Below are experts of layer 6 (counted from 0) of a mixture-of-experts language model. Rows are named up (a neuron's input weights, with its number) and show model dimensions 192-223. Each number is 500 + 50 x the weight over its row's rms, rounded and kept within 0 to 999. Numbers have three digits each.
Before each expert's rows: "comes after" lists some tokens at least twice as common just before its tokens as in all text. This comes from a sample of Wikipedia text that the model never trained on. Tokens count by the router's weight.

# expert 13
comes after: " the", " a", " The", "'s", " his", "=="
up0:499479599459519442519549445499551512537473491489543533533548526515481448576546478550540518528468
up1:438540490557436527405490507481506482521466502506534415451538527494448525516555409491504481520523
up2:496454435558516388488430537458619579473551507545527391565498519437611465507581501385482495481518
up3:535520487475448454455595454507558482458527549392589433467524462510520527487480433353421397450504
up4:395540510514509444519553554508533454519451509384574465441497460516569484487508481511458459488549
up5:459490567445507509516512549505462530487555416470466497465403391517473501482503550432500567512487
up6:462459482397473556473480498528536469487490505507540491486481506532558385575549576445501467542507
up7:511503522511556569444498489511520494613510549541507494454567433506484474508478494475394524491531
up8:537497565544423604447531533433482563495457529507536456539518551506467551453446486547466484555512
up9:616509486451443540458471489471492502597457494429493524551471602453444516482507579422484572474489
up10:524495492525433482452583554499465514500530503531544508450573431497509530593525498493516521572463
up11:468597569505471505576480376526606481516607480531565498475415504585470473599543461487464554529477
up12:480495515508468472487533621488540487492480497520489530543549556558509455606552467516542537516585
up13:523496536538511515506461591458606537502523475476420470583513576618421495575436589503529545419509
up14:523400535454496519532555522542546512538451570493541512541462514512424538515482451527534422614524
up15:451487529504538448452528555473517493484435520655552419521533469445523511507466478499479511524559
up16:503421559490447379529517524538495551562582519549501538477478516524449471513448495560477493547493
up17:521512489594402511451533450492453509533627494576513503483493415521469513427504620501449432550525
up18:501479480490443539404483590476606452517441546545538543516550526507512451545564458515472441497469
up19:433537523444562465458519488446543517586514528465441437492515393583536474504410559489523519522494
up20:492475477516530541463488458544594493482575590515498517447466498407456508435533507413469559522445
up21:468572469532556458459425568506432538465543447500459497491584455533476471469521486564387497492441
up22:483470502445444481542399500516435591486450507461481441517492527565490504463510588606617443472505
up23:466463588443450589487509439474487479556442521456505444465518501526555605484397508600560433554508
up24:385559476453487503595490416543576546417573398382507467436525418448515453504488460514471433572519
up25:482463533475435510494476472515395491467501566449533540462396570505448528491560427486502543524523
up26:498525505480507462479569505484554489556447506503522417489504548544498505529488466548429448450436
up27:587500519534479519507523540504510614480502500529455512525495528527459520521368405580461486486565
up28:532565402470483572413453540555567425490443474485572585530486558461502471532510496601517520450497
up29:508531486471484566566451473455481445521522528428494506470515514442479502562548499500520520439496
up30:481469486484473521507478531474568427519464452388439489552553459504436480483587490470543516528493
up31:614497553538547506449555431418567473522501541507461384500467556370463573514461554446522506507425
up32:498548511586451543489469506603490475525499589527466465488604468479483543509500493598457511499419
up33:500524418505569532548465486510490580515578435559368456532554572464528498457575512454541502502433
up34:505471575514554451444518589477468491554457448616426443501463463551527431507568595428525586452408
up35:505505561498453543513444540538483468507481446443434571436418505575453403500613495543421572564543
up36:463504490581517494453452522435520457486497490504494504526502469435536554572535447488533465488550
up37:539531473462463485549444652574492459543525522471552463467495559477427509431507481602501522511395
up38:562460487457563404461449470430543516456540573433465423516471462435395492484563485555584513522474
up39:552501478481555475527582445565520508511528475412472463468433485511512428508439464421461523506587
up40:504473376535405436500475476441538479499494512464470557455587459501507530526501425377482544482546
up41:536434452567508509499489528504518384452447456445501517482541400498528505521480509466527524502472
up42:601516454637449545458530583485505554549499522548477403418494392565528493565450551475535502540464
up43:508455518531546490431620494497579416471501584454513515629490459560473479522529503477475413400492

# expert 6
comes after: " |", "|", " in", ";", " January", ":"
up0:520514531555459523545474501379454482518531451548529465493639531563426477580476457538542565473473
up1:431523463506428494500521459564444552536540432438494457419494543522433534486518525543504472536480
up2:393429535517532463479537598466551530532504564551544458506499440473539469575499528521476620476483
up3:574547488491467524524533557521530496499519515491523500398634471492553516507468421403365417611520
up4:519485394494492482514536513442549526638477462533455487431531405501454558490459567513476492495480
up5:439438548537481553513499437517468497656578515437545509452428543501485464493546517511511532479486
up6:587622584474466597412466460545542535597532518460455457513451473560447505565554483572409486536458
up7:615495564450457466483555444420509450599412405554500460487470476552528464599508467514487527475447
up8:579412548541545506488561489482426491596407608425563503459593459529481471541492561597426545581603
up9:495489537403490507569448548487468518489538564489525504605492613468644589473583475494564543617471
up10:494506540478458497389584452536383502436521530561524463499513454538498456458498480459481461493483
up11:636530503463517422480573552525498575657530541453536485477511447562470466541628409463457538550470
up12:434440535458469512484414531463527457503519410510495538484449591589443529583665406529429545404542
up13:517609481480457519457533516446460508556538523453448503472552520577395507484515542465444527399430
up14:612527491462416495469636479478509513460410601514504556486526428483519457502548477461467535517498
up15:454520465491484488493461447444596488424500383567501508489514452481449462471511543528482420586498
up16:505490534626551518518566492501471441430509559514488516475490447444513486532572550489520444466554
up17:532495395468557500506395467381467455414513510522439437481468465507533520476513497538450518477474
up18:463532473444519525459487513579531476432411487566508476567502512580463482590486475642437543501471
up19:423529563388516445504549495423568552428478467419467431512536406523510507558510503369481471550439
up20:484480482506504381506511525560509505499559559531491516412451433442506435524543508477470465527472
up21:495488524494495512441482459470463471447523509522527492478442557567488503593555438491484441531437
up22:464460534513532505481418494514536504573401474498518530431574523456484492513500460624535451502558
up23:487394420535423535535546564399478420522494441557478484475510370642577550512527473510509451442495
up24:572505510508517543530529462528500481354522414515588501523557515459467474452495406614419486602529
up25:437458485476440515529469551603449506534524579524592544504502530503461487454554451503408521433507
up26:395436557429472538463497494400497467494422540545486430408545518551545577456481446626460565443454
up27:503364606495504496407553426443505495517661508480524491493427568466573515483485549556438468480497
up28:460504514453497551468414572480558473528544500590583514462406536578515525542493490607484539488476
up29:430482602557467515462513520505521559445555403551454467483443484466502510382546567499507574474483
up30:456442596473439429516450522421534495600573491382455586487545415553430546476515539477515560557497
up31:562447516508451604399541436497568431485520508518510575464513492448389564542445507482455539515411
up32:577414624495538493427507559474493435517441503473447448516495439560487508476471455476567559470428
up33:532536430485462477505505501449476466521485487489457515508559572459536452465457413449446553503468
up34:487500473456468497449603557403501509524447464614503437532490472631449481478467504472522487497443
up35:594470573587578553520496497506509498539504524496546464433462500564504516470493500516542588535441
up36:499458420569520483548479488442563520373448476623499555501520495488548473574510472475449439432482
up37:397496482532448401461514503486569511432563471580473450477578529510526493507541459574472516503440
up38:495541670518462495335490542447574586539529553514514442587546565622480447498561433500517493536420
up39:468481490527444531491548528509458428496440486488443508444543480525595383434510497412514638524558
up40:536505433562424509452522439413590539614455431465503518412547537507493561419548478497478557428442
up41:445440473492587455539495504511523487478505413539440485547528416554454517443472514492516589447541
up42:548452509534446553562509483426523513514488465530528518434499467498551513522574584502534508492515
up43:508508397488450573472512430561515462428532470561465408381463561492530487478480533587451521479547

# expert 1
comes after: " ", " (", "–", " $", " −", " +"
up0:514458518364534492508599549488536476618499510568561544451550543578455590536487486575522618535546
up1:475491516438412444460517388454569530566497511520508442412475531526420610552484386400529478557480
up2:526493562487466552487552511459504606507470608476587502471512518449499490483500512515489533436488
up3:550453486443431476437529506531491471476525497521476525423533519493572526504528419496396435547592
up4:452487535522509520548449425456593498556475553485563447391513451527541615491502467494523494501402
up5:498515528485475423565405497560476448463458500593521497433469484503516515377453562472437449586382
up6:469551433387479563405409424526536457486550492529439477425542500455459474473526467486484482529528
up7:456520498524529477452572409474540510577402437558525513598439494534506494544517512487431530532449
up8:614587499504522562493492532439414577583498545492558436475420471546460513460529502483355493534576
up9:488497575514461503495506525428472547543478390550533590505463524553567537515571480470433497602431
up10:569563538548575492519538451496454453516450578391501406384546431518608529457513513409492479577453
up11:465575460372521463567525492483567607520509516525504433528444496522504451543580418440514497539450
up12:599501580433414449485501534513530485439588472550452483516519480553448466566572423562552549439510
up13:529478503543547454553457586485556406506525451526510486485432559482464490549449523461558526489475
up14:560467431464490529467530488572502540486504555546640511539520535479478542524494464515541465640462
up15:413493436462546554499529431464565381418527489577523497494529454395509545528418526558581426438538
up16:520484522520536430524535569447465534498487574464500534436492450552518549497452498555556420500573
up17:553515520509512431416381480516430457496522494536495408369486394422499527470537494479453484548490
up18:500513523492449464453484513498485458578465580456573564575437532507534519530575492582459510529421
up19:500533498467496462484502410449451488522416529610443403477580430467521435522497553463528572504556
up20:484451495463466518572519477500422543472494517484532468440426454452439498494370442503483451514499
up21:618465544580492511474448445527455444502477416625504523471605534553397455482516486508450524390377
up22:464568502494498541530464481558561445510519558553484475521562573518463505468478496575524523550564
up23:479552496566508526451495425445457531485520540559571465461533561532629517527429432490503349559550
up24:612466537497594443529538501510520497504545492454551487557459454452550515505429528509456486531481
up25:482504488518496494520532560468455521503475575616554556535520512522522544478603440476520595517488
up26:508450461470489474457450464445532512532568563504496383503503524554486558502531407529491463514430
up27:524393545555446529496479549476508459544539521476555539555424506477473488473595446573393456482530
up28:503517489457551538491501580504535457521492488531666507425424497541479545496482487489441535505458
up29:543537460531501454581444465490450567524520479479479505564494409518419541477500517522499505441501
up30:449498425531562495482461541556519401556547402463470486483563412388421419484559499494539488434512
up31:590490536506460531440572500497498497629451572465520511489475564439510525582463511494529500468459
up32:553483561541531500500608373553480521481522455506473441509470457448414484535484493565568511506508
up33:449503500498474530465544423425412499551544441489431549593541484556537565524438545412439503551429
up34:524482575532448463449502541461458511517480490562532509530472514517482444445578504428581458419410
up35:530428379503497512500526550410521512567432578453567502398466501457495455525545579515486501495479
up36:523516523578495496407410514451535450514526506483426531496499437460474463627482438533551462455517
up37:428533504455490543533509525505543501518586474588497502417425570482365528465533488596438593427435
up38:502501513439491565506467518408546508481461587481474450576508478486379374581531428479456494496491
up39:473421550443495527489464526399471463487489435448473467491451509459488415513466498624438529482561
up40:558517346563470480486504488480511499530506560485445568487502482518508530493523462466540495464555
up41:497503517429541523492528495526539497490490513437443493515523541515463612457470487435531547484515
up42:542511423500530541532518517518501527481494434489542515386485415540507501537575490486449465443477
up43:451400415503476541562569475541443447523449596424536502520394487500491422506465433522492546482519

# expert 2
comes after: ",", ".", " it", " he", " was", " It"
up0:502460555454588537529490521410465496516519483508497426437548416514494469623510470539515582542480
up1:418509458474349455467459512539584531618549530448475440456537561514453583496524445586442391506448
up2:532435485549516487512470480470573626505509613456534456456527529417415516477483483490458541536500
up3:486571498472410447507554432602580538487519645509503491505538454514490536447494359465395445435519
up4:440510485527552487467614460456525525459421517417510429472507491473444573478527518485407552500465
up5:427524577430437490461547470489548502479529512498505501416460387433516509507521534495479559460509
up6:474506464483483569380489498492465468561500523529478508503496566455446479481584615545525505506477
up7:485517565559483491459568596570483558538344549416481473528532411472562445484509428468497439421516
up8:522498460542516492464582504489437629623413532447493504382528489497404565504446395524430492591559
up9:436564496400408532477546541552563475540376549455545599474454554518579521475474481415467506481485
up10:490486469439423453490629449556504448564548604489510443455453455532546504578485464456450628594426
up11:506507538468423519570578538539538531528471561609513438455469544484524516580528504467442513536433
up12:464439521488534503454452516500526509541732466528474454528522456533467589490535475536538611557468
up13:563511567550524617448462516406567603550504406556533549501473647481463486488527527523544528436425
up14:418503544441499530569529433598555509467536593495573497515424467516500459452576461504511486566545
up15:454469541496516487546567510561411552499499449566457522488479438537462479492426484643471502473485
up16:492455481533571477512538512608547500466487500453538482495474475499418502516589497582507407526491
up17:456535448532446598495518488441465506404497451470472430491503492551530500440537520506449473477553
up18:474447513433461540511482469486498492516462584442521560579465560488486514441525520535477576574437
up19:544585525458576471481484367462443553589488496436575393515591446542465473538452552535554475576429
up20:435481547593458470448548520488504568492632527458506546470502468525479495512455522458490407471429
up21:499487447547454469410432499547411484450553416540502443468588506546426537458548449425540499462474
up22:398441503523486509491508553483545477536577474495482501636511517502458438503530491494551468450637
up23:492493470414516478457496494435464509479511487562515528482549449441498632514469496485505517541500
up24:498528451515465510572615451503544522478528464397494464438513464421458509487484517522466409541533
up25:494547475558495517555458420443468500489436575644521540507562623435493559488637437602500547508565
up26:498419460518514531411482512528579398470489562493526372458504510443470501461461503499423473496478
up27:531449579576506445552463544526507419522517437526504538494485469524549454464471484576450427530562
up28:483484475486533511454538557559576388507438521476518544486390544581471514520474458592549476457521
up29:472514514560456541564522462486557556464513524415422460495521436492489492528530469558496593452430
up30:445456544492538536516526492490448561482535535469614488525623463510408521521544548492557367520496
up31:516511503531572528489601477449509505518565479614463517507393547518465475461506516511492522505483
up32:611496537585486509585371510582504411513545480531464413529521467506526460524489399530575569563492
up33:479525397468501530534521486489526506475521403523407544545470521448600497530516500417538585470402
up34:460513542475568473463539423480540501420523453592504438515494476500495513403505541489512557451431
up35:589451509600513473493482514497580441484528505430564445412524487548503466450525459480479520522555
up36:501473515465508554510500439523522557494432508559469522434457437494519502551428615425506482526476
up37:452527555516464526556482552589507507495542598575547503390534533513436519497408383612462468504464
up38:480529518521512466434441441451504548436509564509486514542517504553435495507523426507518554518431
up39:538542472555568489580485486488458469544515578406497503401488543459470465486466482468414627550544
up40:456413435514454503501580487433574518515560463502492515456533412463500493565509384441459531401565
up41:519549503579401372539508556517494519502531517477578552494562422488469457447525438436514491460498
up42:565491409538485428505530416537476586484511497477552457500605460503536464605421466556513548385410
up43:521318386556545515524534464519505498467446519563552521435440450512428510529521534575426407437577

# expert 23
comes after: " was", " to", " he", " and", " is", " were"
up0:458506530492494484515531580450520529567486450536467414393464494579410478667468466512507573509555
up1:560606444553439425454446477529613558499420477485519544420479454545488524543515361583476464549427
up2:438536542551580400437542524460505562532502475507533449488457470447476476439420517490590485518469
up3:578602580403415550545539499528500444521493482559518416403559472495601493425485437580498407555520
up4:458495535426490444570501471479504431579487436365542478418527450462456568520524620536511497510499
up5:489490577491403418501569381459519559471464499496533431299477551484558567525544561505416576543419
up6:493512568476462537364495436560504452478539498469477505548512451495378439455624570446517536549535
up7:494538445410612467485514452482461516473474457541474518549495494485523476556507488549485476462428
up8:560530522515495511553556465389406554475394486509531473446516499478450575505379460539463485510548
up9:493527547469442455448436474492488521491487456474583499511452496500392520432516554478534410534533
up10:508579534425396474490502510552585506548578499499485350428558456584589472576400438501480481527495
up11:543582516402463558614560537500556562459585520497477444445491433484528511624509411433472501532454
up12:566491520441495540508452480514519506520623395493552419552558373546590479586507443471494520467441
up13:505476535545501573518577594495456525610523463473403478464481491502449464526528509519545528479521
up14:555473466471484449525543439549507479506514551440560492517539543434504406518505475519565534541528
up15:403512486490505489478622558454576490436419541559461439505471361460422515475527470524453505455536
up16:517564444567553439381522499426492525446498519576503539494358504576522507475530567527418474462562
up17:458577427513588472488517464429458436510463449499547527409452461575544565445463558479502524500546
up18:515489504504474495510477551499501491541477553539491573546435548555570419471544478568441549539401
up19:428464520420535508506455384484501488544430529433523401476540366587454507531504579475575552504485
up20:457451530472410492448457502496527593557546423456450562496498544506573512458502431504429529516508
up21:483503506593574474443407519533412530488586445496529521404514487495462564500537500500460477446425
up22:360539536532541516506413484415425445524447498522466435481437495437560449442479569429565447429543
up23:445506446540459474557574483414542482571589472574532531428552447472545575533394516467528399495507
up24:529525438468526466534561467544499520438599425491505446454554429423481487506428557455432449569526
up25:472466522412524581545427464524534475540609466535576546542493537510438521459529497548470479446490
up26:447506554443436510468572472463520449574510454524560402416445517483360532499452444494453442526475
up27:452443498483576450484553532501493539515529502477557571467508495523475514484511449565514444483484
up28:543527453532509507507510553474491399483537538539530471541359509560487562475512480568480473524499
up29:551469518521467472547461439485492539549485493482552517501389458448490494530473456501541522499505
up30:449507450525467459523399535443511484454491485421440545454608420502455498471509491515462492425565
up31:544556483486506477440585508456531507528521444528507483451513523470507559474502489470499526560516
up32:561511481466524526497506556557519442495475600554491441521497453537478493538466480463526490497561
up33:428578431499527410514518579476447468598412480508322548519519506458590441550490436521541476453475
up34:418522472513469519425517533448526513539552504548508507584505536508464467531524554501495570419357
up35:513492540576516394499491490479483510459390447413437538447497460441552463475540539477485530481406
up36:394503512527454480586473483473526491465421442537554575464483481561526519618496481491479443440536
up37:486477492533510449531490522577516466392563443587515489514563513471446528480416511587435417536432
up38:463483575480550538489521485461504600517549522465478402542475496530483473463517502494516531506446
up39:520465485498513492493609464501563526559472605503473449474415540591513442588492474472470595478535
up40:505475416557479434491486495410509532453496477457410541432597464488458576506525491433487483429582
up41:522448453531437486527508475419489511566510481490476540529539517468525518446506534494488538443564
up42:516527453479494571483542506480477495507532459541538475439527463518499408469486460444508550509445
up43:538495424578480451522521446491518503483455441523475459503491494546484508517511433579446508519508

# expert 16
comes after: "20", "19", "–", "18", "10", "17"
up0:534485527424528529521522573447440514473486512535506471482544513452448388607500548491520571488425
up1:462453553525488511534500458491562538541475487447555445514501456533524527490510420585443413523521
up2:489434578522557542483595513527525563493360507429448495620498531489434580496446529445506504414452
up3:542458439526430482508536459517497420469542551534477465483482477468548447485504467481365505565516
up4:468444507495467524586531426489540505501477470429509508483458519585527449479513429490522478515523
up5:547563563514477478421440534459509506458528598545474431369480385441547512484556530463365529568501
up6:555455450502443588444567492527480538508452527515515501489463456545393469559567523570476479502519
up7:479518492487550505413528522608522544541485478501441471505505492507498425600497517557442503531443
up8:539525502487533524460534561520520463575466538444533468480575504438481529538450464528468527505647
up9:480458639459524505472572456529508523577483407554415410500533447610483514464512458411460510498434
up10:511467440551458581480550489534544485456495611478469494434474492558594494530527473462464536490511
up11:550499480384464544476579589482561637481530479484480383513511418529589527594569462353408528500476
up12:588479557420514516426471551436516478548503400520467478522500555517518612532586392564421606560529
up13:546473456547552626508474595409569493501460404508476495471489492536489496561424517448576559421441
up14:533480529417456483578550509465511487565464510474499469556444441487447456538454440469517449573460
up15:513526391516499517466560529484549505433530524508455453596540358442457583479465476554453428417509
up16:595512482550616419529494536372467464534486405459513594488517479475476465494535568470432500462585
up17:423569475564537585485447476425542617496603486489512477465471385421533441510513487552448493609554
up18:553487444507433545528439481460598525543516523595500550564461526494525416491515480513380518586488
up19:445525530461535541561486422417553532645474459481465477519501430471518539499561506509542482532459
up20:479440579599462364478503498478569560439516485569544469447438559556555431543515521601476537459518
up21:433499434561394487494452549529530446604517415530518470476523590488403566490518496485468455449377
up22:409459493427569522440465533467590538538473527540629482571511578501445464548487474577468536501561
up23:499494570533530598492449504349489470467535453523444464525525461386589506607494458459564428593567
up24:450538426435573525494512451499532575493497463486454414504555463460499477459472503512534517571581
up25:481517457455514496515537528443422548581501490516547491536524472485389509403510426504519541472514
up26:521461492516527487499501502382552469559483539571501414499531519610445447435442341511486485546584
up27:582342572461463470543556491505463526531548504518453500504464477487469573495414456559431473429470
up28:584543343408437603538426499483472421486477480568550469447406433552535496476451391523516460441539
up29:548427551498485514457418483507581504561522537410531475475474481464469434489552514469463522493477
up30:464513549492484515416454533591477482459485424392398527462567475497403463440501561507516527526488
up31:570502504501530551435565458439585502532484470565532500567507505478472487480539541494498585522452
up32:526517506526515500496484503546533438486515525573499396470418439498519461563508523564612517532658
up33:525454341522510547492490529372587544605504469485415505519456537472477386577477448469518566546483
up34:474456505382522475476474511468491466477520452573520505527513449573473513475526465441445557459407
up35:521431496522472517451463541512485494505465580437490548414470489521519466366512518466476573502523
up36:502534439540547457490508479499605508534539468549432540487458489470464553453592478571465555546507
up37:489520523482434473550550536483570453494450446613493504447485553535399523593427494662451510557356
up38:408440533543529443458537546522568586396553509445530408560503372503398504522510508539505506484484
up39:480407378504566501506418462488501446450455541544496544485448556511481481473523509490451576482560
up40:452512478489476407583579478436506419550506465435472470481539492476469509446472560460463511382545
up41:571551493506498548528440474492578514454503463508503492585528444474419463532503491397508521370531
up42:594543431504485474560479521458507436513516541504570523427497429544458478525466500410508525410479
up43:586479459521589453511548382463579470472570489477480508479456461586554573488545497482484504437568

# expert 29
comes after: ".", " |", " ", "–", "1", " /"
up0:478467543409534488547482524470479467534483472521497529442598481544411484485456454533541528589494
up1:475566584557520469437449475478576524529492545521449521511465461394444498532523490527477430570424
up2:500515557458526448592453537482609543538515581443470408578461579424523490572551580464560485447448
up3:494515514524454574504450488580525436519482487480523508447592433530526590526443358505437406588586
up4:399404508440465562463510490506555507523456476484536552462477513506493603513506522590450456513445
up5:388432672499470407489546507496521421476563534504434522429545483491584493453449576470485443547467
up6:442531439451503649496524487514484467511449498465488426422513488463486429518548396448529488502478
up7:561546577466478515454573509585513608616448510550453426429508520472500520488529500441459469465561
up8:475480578496469584471583529524480502590540523482601505496515550565503550436391488592444519503592
up9:475499534482644476490552524454565513542495438488513471475442538509486488525542583574517493536423
up10:481519477455441481533559537535507537526433503529466423444440555483460525464596467490418562537567
up11:549608412425456507507505440432482567514551514464471419497555416456560576570532451406408554501551
up12:572468586399486534474537560515635455544539466545442471525608499641457519521560487589478555458465
up13:522443534568562570487492570464476527522545391475477435478485662532461534577450589452438497508479
up14:513522498515526494500523551514516528488529485495524583534467517530455490557526480517412457532537
up15:464373492536477444510496583526498467444539426534461494457475434487511616491539557589499425504488
up16:488562581579522454553501506448448493478503540502463550478449568556586476462426475523561464473497
up17:473473464533476544476442522397548463517437539421554464405384393485523521477532596599482512573552
up18:528463561509467546516458461509560532538460496483541487477556525484469495503494552580547476478465
up19:481563412551529451482414530482603486476469469474467409431625467582438451462508534489486535525461
up20:430516510579514503461427453536589534527526552517584552470498483516515519469483517533564534483540
up21:479487487468496535508475527489430540480560551525520491472496525589498551473494526507526484479427
up22:415493446500577600504460522524545498461472513463498515524476571497484442584465472519533563444550
up23:486431467577442561503474471500518463547462487494416512416564502464501512511486423580545443530518
up24:569451460529503465473556503500571485487582426439443442437542572537469516518496511478560492603588
up25:490557476497535570421430526449572425559438462496559518384527492436424645474545534622440557489462
up26:530443475509515467524484489508457449486579472546548504460516519535428386427428465560477543549492
up27:451525530519506485506453433557574527535468454607581508413502485572531512472485452497436451490564
up28:531467433567516515482409507505519358562461533579653516498411501543507591545534394508530471492569
up29:495538578555457558530497566453527526499559470481546471545504526493500435492549574516547582483457
up30:514482442508556436528488557560614374483444407466386490478611540474429458443572492512483476466566
up31:555593450498582492455559462505523469559459581538544558449507535489449514536502489547453506521539
up32:592531577565608410491533528510494494490418509554507387562492481582546464487468463503556481515448
up33:519517423509596524570508541529528490549438458525384608477513576567495414554588491426508618523475
up34:501497506491524542457517410524566397458525454477566457575466488511436422554575498498488522447451
up35:524449522575488537493425491494574480451462529474511525460482512548554549393542488524489555559558
up36:472519510462576396507557517485611519481416538595435576531452407404557528519428566466530573489514
up37:588545516420576531428485513499535461505520461559490553433493543559430447513492476711579490602458
up38:471563498502479512494456534448501474485500513476476479488502484503420392504569565493528575512521
up39:551430474540579506447492484531537522498438523515476499339423530493458455550447508533492634533542
up40:510405378627493386482544493426435471539564470441438431499470477524444562510517547529492411432515
up41:520494540426467625535444540473578472507402412496464503523521481561522508468495474509549534463511
up42:581592565522533455555477522590558584427501465579515449422527442486417441544501527527474543505422
up43:557400431559503481574630564538433401518490522524459486485526498526497501504503479484515525483503

# expert 22
comes after: " of", " in", " for", " with", " to", " the"
up0:515502530461536550525468498359484499525503499507436464500468484612434575578492494416582532520534
up1:542540488494440516536526467501559537454362527523460500471550509526521536530521478464523454586474
up2:464530542521630530534479457437485567484429527519529410456522545397496527530486495485469594468495
up3:581537494432449494507489448510478487453530568578510412468597454525529495407493481504486405477581
up4:406557596478523530498443440541512546498461489447523454505404514480468505534458515498409503459447
up5:441474491426496453467493450502546425496529505548448482356454405440555515456486556494498519436431
up6:487496544483469547515471446542492554522418525508540438434446482516566467498533503454536461571506
up7:561504610437530475517464454464461572567400415492449410583505418436458438529521485473474496448475
up8:552552490481496527464471523474475483484365559572569476435495515489477439572473484539487529522595
up9:484467566472355536462497484552508508475398447454521487494449535501498510448496482481400540540391
up10:569540540498386435492491540534486463489461616541519448428570468611479496493488402491476549523501
up11:507516564490505486572524571503548573543548500518520445484513501508524435595529439450436438535489
up12:521494507499475490489485553428482551463530465536487544548682496549441485518538440441512543484466
up13:478498508518489501522427461478501607575449549476505511488478542540479420560460468499510505419455
up14:518457493453474512490531454589507583541443552411566577527527520462391448561518527488464469523553
up15:562483431449555449513551487542533502454473520529424475473597447524464597632456545542422485478582
up16:506556508569556409419545474504457553465482512488487535443469522482491465500515455563457377523528
up17:456493489535581401489512508469473492450553535581545448428520408504497541403565475524389472513542
up18:464418428545512523494516565550566534405433526533558551519467552567483504481494455567531460566472
up19:504549483506562488523485435503508493552436448438479426460556451475489496481451501488501531564472
up20:422452626569493461448450376579532405446491549464516536364458462430427476508465454557477495502526
up21:526405457536573490501507510557415531513559407579455452499558494626463533459503474497414517437424
up22:447464471457456506564478585519510484516491553510522471497513593522475493537422496444475532456540
up23:479508580520503534480464479367552605531534462540476447398505444514502577500482413530567474449455
up24:539464455541538493565501456551455494428438387485509471472512464440619480474441458449468495615509
up25:492478547451494576496512498477446498515422455491409552415478506477444554413533396565549556494574
up26:610502620429519373454475561540438448478505514535497476418492523557425468467490465560521596501476
up27:537427609481427494555559512513457506563542570664541522518476532557466515483482515580450450489489
up28:464480426569535498445489621597602388558470558584558542444419529535571611591434554570438475492507
up29:506534463560414499553442474541508471565499487465545451474431521477542469619594519527425562521407
up30:489427445518420442598473399529529418393478588513540556522649529542469537459618518587450566456520
up31:562493511549464521475633488484523469481548508602515502402471504443475460544555598465501562517516
up32:574566472547490463512489540631516382483476562395612511574444516542488463464564483504460528589462
up33:516507485524520549492476518493544481544516476526414523545450463491513379531527543453507455579511
up34:470399564478512564460575395455522496552572467530536531504510464492509528527603567486468479502554
up35:477401559606488423595544466524513482438467571450527523543403506469534496518601484543502603541544
up36:417496550516516473545499572496544519406484492491398513507420396553472518590472513484449500449462
up37:482498507514411449535375535473471477542430585492434526398479563479439508607410543644518550500373
up38:525463573523478415480576578504586506514509535482535447513433503536426420489515572579541421522493
up39:541491438496473522494486427498510515518458429521475552457460557572561465536448526482514553488517
up40:430510469544406396551536500450529449501476478498505527441482547404519540454515480404513524493517
up41:493510474506475429497478533558505443496497530489480510573504467503519501427537493472470534387515
up42:554513465480492470504537522480494554648525549444539517509536450660392477532515439496549505476443
up43:545415427511405426491548503602461443440569505473512440511423576592459463452550427511482495484498